config.toml
d_model = 512
moe_layers = [1, 2, 3, 4, 5, 6, 7]
init_std_router = 0.00935
lr = 0.000624
beta1 = 0.9
beta2 = 0.99
Below are experts of layer 3 (counted from 0) of a mixture-of-experts language model. Rows are named router (the router's row for the expert), gate (a neuron's input weights, with its number), up (a neuron's input weights, with its number), down (a neuron's output weights, with its number) and show model dimensions 128-191. Each number is 200 + 40 x the weight over its row's rms, rounded and kept within 0 to 999.
After each expert's rows: a language model's description of what the expert responds to. This comes from a sample of Wikipedia text that the model never trained on.

# expert 7
router,261,261,169,204,203,294,186,134,166,206,208,230,171,177,165,175,136,230,200,271,266,182,196,178,188,294,205,147,125,202,179,231,236,211,178,244,192,241,245,191,218,114,203,212,165,217,161,166,176,167,143,197,270,209,235,247,245,116,204,209,275,217,271,189
gate0,105,224,238,168,242,149,250,110,209,187,181,134,261,222,166,229,196,227,217,218,248,228,162,207,267,215,211,223,263,228,197,244,146,249,192,198,270,151,155,268,147,101,260,157,177,78,141,294,136,247,152,172,146,226,164,179,181,130,218,147,188,164,224,197
up0,148,185,207,163,157,184,160,228,206,168,174,123,208,197,201,214,183,162,169,202,220,249,205,225,191,155,215,217,180,212,141,231,189,205,240,169,282,233,140,192,192,244,239,150,127,189,159,241,153,240,187,206,226,211,189,140,185,160,202,231,172,249,193,207
down0,193,214,184,179,216,152,149,237,182,204,299,174,165,198,219,148,162,192,198,189,236,172,183,256,176,180,215,172,179,232,186,182,239,154,216,244,264,208,194,203,211,172,190,155,208,190,214,143,230,234,230,253,194,165,181,200,221,213,171,217,145,195,241,172
Description: First word after a list dash in infobox fields, such as Running time, Ministry, Formation, Telephone code, and opening parentheses before years in name lists.

# expert 1
router,170,196,186,228,170,215,200,216,147,189,215,278,207,168,228,227,194,279,161,161,232,174,187,236,195,186,213,187,175,221,189,190,219,149,171,200,282,131,172,155,175,151,227,163,214,239,101,126,238,204,190,147,224,223,300,247,210,190,168,195,218,233,238,138
gate0,218,218,270,206,226,197,230,152,192,195,252,174,233,207,252,175,190,144,185,173,230,212,166,247,180,210,196,112,138,244,121,204,138,226,209,228,242,167,199,259,207,170,246,282,242,107,215,167,264,209,218,185,212,182,251,205,227,230,171,229,266,143,108,178
up0,195,249,187,211,195,200,189,182,192,187,237,196,259,166,230,226,243,192,237,199,201,202,136,261,229,216,148,205,180,228,166,170,171,193,162,151,247,182,228,177,224,188,249,210,278,99,236,176,224,231,234,136,170,187,186,293,170,170,172,204,230,146,193,178
down0,131,228,180,251,231,156,173,185,193,186,174,196,208,166,225,163,193,250,187,216,239,294,177,240,198,229,213,162,212,209,216,190,256,194,154,212,285,174,176,141,242,209,176,267,180,187,257,266,244,193,154,195,215,201,168,170,182,221,248,238,265,169,264,117
Description: Sentence-ending periods, row-ending table pipes, markdown table divider lines, and sentence-initial words such as In, However, The, See (also).

# expert 2
router,194,217,222,162,180,257,127,190,167,231,190,259,148,143,224,179,199,283,197,217,269,196,153,175,173,266,148,156,284,171,154,200,173,219,170,261,215,274,220,185,184,212,147,161,146,246,122,171,158,164,238,236,295,258,185,161,231,152,190,244,238,190,242,188
gate0,208,192,168,228,178,153,279,208,231,259,150,275,151,220,173,169,230,203,256,179,231,178,208,183,212,191,253,209,122,211,277,209,85,147,206,238,200,138,179,178,213,277,178,167,204,264,188,205,224,230,206,197,186,190,148,150,115,201,256,207,193,204,107,251
up0,253,236,199,204,268,164,211,183,269,165,156,193,246,222,162,280,235,163,202,248,171,200,219,230,244,224,219,242,220,241,193,157,147,181,165,238,257,192,169,176,198,207,237,182,292,185,216,146,157,207,111,167,187,242,168,219,107,166,244,222,228,206,97,249
down0,190,235,130,132,170,178,188,233,162,219,201,238,170,191,247,269,212,179,254,226,290,153,229,181,270,238,227,237,141,204,216,196,182,195,270,238,247,249,209,220,199,207,249,178,166,186,212,200,195,191,154,261,109,256,247,152,182,152,190,193,213,249,243,187
Description: Spaces, digits and mid-name word pieces in tables and lists of athletes' names, especially Slavic and other foreign names in racing or tennis results.

# expert 3
router,181,268,144,230,245,171,266,249,210,185,171,196,230,227,153,209,251,207,254,243,213,327,177,217,246,168,250,239,171,198,231,285,168,209,184,207,185,218,202,204,208,200,151,182,180,162,187,205,228,229,249,211,203,160,206,147,185,209,166,254,228,233,247,250
gate0,242,259,174,179,188,236,170,132,266,182,183,206,262,198,196,153,178,191,202,166,167,104,178,174,177,197,183,179,239,211,137,186,170,108,231,205,176,164,175,258,163,234,196,247,232,252,229,226,206,166,171,236,139,121,174,225,212,205,231,265,202,268,197,161
up0,207,225,206,255,185,199,198,216,244,192,159,220,215,145,130,208,276,275,186,145,208,159,141,65,186,106,144,253,189,208,200,122,181,217,229,198,205,233,215,233,178,132,214,145,183,179,209,220,223,227,225,246,118,150,205,249,224,215,212,143,165,178,232,119
down0,223,206,206,188,106,253,181,109,164,155,153,182,183,174,187,218,173,254,220,222,238,164,235,290,152,129,99,240,212,186,174,212,179,203,179,255,254,199,206,228,267,203,181,186,185,232,201,298,156,192,217,140,228,139,194,145,98,183,207,175,261,210,256,224
Description: Capitalized head nouns of named places and organizations, such as Street, Road, Airport, Squadron, Police, Empire, plus the Species heading of taxon articles.

# expert 8
router,141,204,186,199,124,188,202,213,209,136,212,163,187,272,212,237,246,203,140,172,191,226,205,195,238,233,212,232,232,87,72,178,149,211,301,257,179,191,164,207,189,207,204,244,210,200,123,241,211,163,160,232,217,198,140,157,235,182,220,235,210,204,160,181
gate0,180,209,190,163,170,112,246,197,171,237,246,214,161,191,120,239,221,193,214,201,248,162,157,245,163,165,216,185,237,225,209,164,187,168,200,200,271,214,177,192,163,260,247,155,208,240,236,157,159,180,214,284,162,175,174,171,195,269,240,129,185,193,176,179
up0,186,200,262,224,221,227,191,181,195,216,199,222,145,157,158,178,201,277,231,168,146,160,214,213,149,157,193,143,204,197,212,214,163,152,197,196,235,190,246,176,165,152,204,172,214,195,217,222,167,204,195,200,226,215,185,170,210,215,220,202,179,176,160,110
down0,179,231,165,212,181,214,150,197,194,205,138,207,258,198,221,160,256,178,236,232,251,196,155,215,263,158,194,276,233,225,173,71,148,153,123,213,229,119,94,219,168,216,257,180,176,197,202,185,130,239,225,214,298,198,242,209,218,187,175,221,197,175,218,210
Description: Newlines, period-plus-newline and heading-ending tokens, plus the middle digits of years and of coordinates such as 1947 or 35°28′08″.

# expert 9
router,235,172,148,194,209,194,224,206,270,219,208,170,254,209,164,205,181,185,222,239,171,205,171,123,175,152,205,178,171,251,255,192,235,214,240,117,201,211,181,227,189,187,250,204,241,186,320,241,206,283,219,204,133,180,195,185,170,213,210,155,170,205,150,221
gate0,233,223,258,202,198,226,154,219,215,193,189,217,248,157,111,190,192,115,229,223,184,212,251,176,212,167,174,224,217,117,117,226,204,207,159,200,121,169,261,152,167,222,150,261,154,200,177,220,165,165,228,196,223,134,140,213,194,221,155,267,173,228,245,233
up0,242,175,249,208,217,136,194,325,116,243,266,199,199,231,158,160,215,182,192,204,201,222,235,248,211,219,166,182,217,201,164,124,181,228,233,187,183,171,197,120,216,197,201,167,204,184,236,233,265,224,214,139,210,167,134,185,165,232,166,228,114,227,214,226
down0,131,186,257,236,286,171,229,247,269,202,206,185,181,184,180,208,216,168,276,194,284,279,249,166,224,218,199,213,246,129,213,191,169,191,163,139,189,288,243,167,230,199,190,240,248,193,121,197,207,127,81,157,155,185,218,179,218,140,240,210,182,273,214,183
Description: Word-initial stems and adjectives that continue into suffixes, such as social, public, human, non, un, ins(ufficient), urg(ent), and Candidate in election tables.

# expert 4
router,217,146,286,205,198,176,277,228,143,239,188,228,242,176,157,212,238,216,156,248,187,229,205,199,235,186,240,148,277,185,187,207,146,181,211,241,284,151,172,181,206,226,165,146,154,187,171,168,178,164,248,192,253,199,183,162,190,235,170,241,224,214,189,229
gate0,188,178,211,149,253,166,155,154,177,205,154,149,253,178,244,198,247,189,215,146,169,91,186,189,173,197,221,174,233,164,190,212,288,176,153,175,225,147,199,129,183,220,162,132,270,196,267,199,178,177,129,224,219,218,239,185,226,216,189,203,219,227,200,213
up0,248,292,249,209,145,244,183,203,166,175,159,176,118,232,263,159,173,175,182,208,113,212,176,213,196,187,236,133,182,254,227,254,152,211,199,191,143,225,158,179,135,178,205,267,166,206,222,244,205,230,179,168,184,213,256,211,246,218,207,220,220,189,171,204
down0,298,209,267,254,224,217,168,189,207,271,119,230,202,138,239,195,177,145,177,136,76,247,195,225,236,229,215,128,227,200,174,240,244,229,235,244,214,228,160,67,174,291,170,177,198,232,135,150,216,211,188,222,287,198,179,234,203,255,215,171,198,169,180,239
Description: Commas, conjunctions and dashes between clauses, and the first list dash under See also headings; also verbs of losing or defeating.

# expert 6
router,177,224,262,263,219,133,153,186,204,127,191,153,113,230,192,194,153,174,198,177,169,219,210,273,237,276,262,154,146,250,221,206,256,181,195,113,221,215,211,205,253,249,185,164,200,203,249,123,226,201,233,123,208,117,228,266,161,164,165,154,161,267,286,242
gate0,124,203,147,188,195,155,107,170,182,236,164,147,276,208,240,238,165,157,141,204,209,232,198,178,151,243,254,245,157,235,236,293,137,226,176,248,210,157,187,265,190,234,186,231,189,166,183,206,288,179,193,254,222,210,180,132,203,205,201,179,160,197,242,184
up0,241,209,215,242,198,173,186,204,199,198,186,275,223,211,218,199,267,138,183,195,156,132,207,147,182,249,217,224,225,180,218,178,195,118,186,250,236,206,206,210,274,129,194,192,162,209,216,187,174,165,234,195,249,221,167,141,235,246,219,219,120,192,126,205
down0,218,205,221,199,212,152,180,203,195,178,189,165,255,150,206,225,213,203,212,272,186,165,178,180,199,125,229,196,224,154,197,174,228,208,198,238,202,183,186,161,146,194,216,210,280,139,187,215,118,236,255,180,191,170,142,256,126,259,159,177,279,247,199,213
Description: Labels and key words in infoboxes and stat tables, such as place, Position, Length, Released, census, °N, /km, plus table pipes.

# expert 5
router,224,192,178,167,181,217,223,144,209,249,184,208,257,182,142,185,227,207,186,143,173,190,244,225,188,198,163,207,231,176,233,201,212,154,116,127,152,302,123,196,207,247,251,156,191,231,160,241,147,191,213,237,218,256,183,213,202,260,245,231,240,206,155,214
gate0,247,197,134,266,153,189,175,218,236,206,148,211,254,227,201,142,197,218,161,189,201,292,202,208,259,316,144,218,214,197,185,198,220,181,193,199,180,150,191,208,152,171,165,224,199,106,284,182,236,229,234,154,140,108,260,208,240,243,210,191,238,156,224,149
up0,173,253,132,196,249,205,231,249,274,218,158,159,267,251,186,189,214,240,217,185,174,184,183,222,247,235,175,165,184,145,178,264,224,148,272,196,194,235,192,232,148,177,143,217,223,175,234,219,241,205,137,134,180,154,215,260,280,263,222,234,201,220,172,142
down0,176,218,182,234,249,225,185,139,93,132,164,171,234,148,247,309,263,284,235,180,203,148,274,192,235,165,209,220,233,149,233,194,214,189,188,245,188,226,237,202,183,272,156,148,197,199,187,168,252,218,211,223,198,222,179,137,231,180,260,245,196,177,213,309
Description: Verbs and nouns in biographical prose after he, she or who, such as wrote, served, attended, years, and the word life in Personal life headings.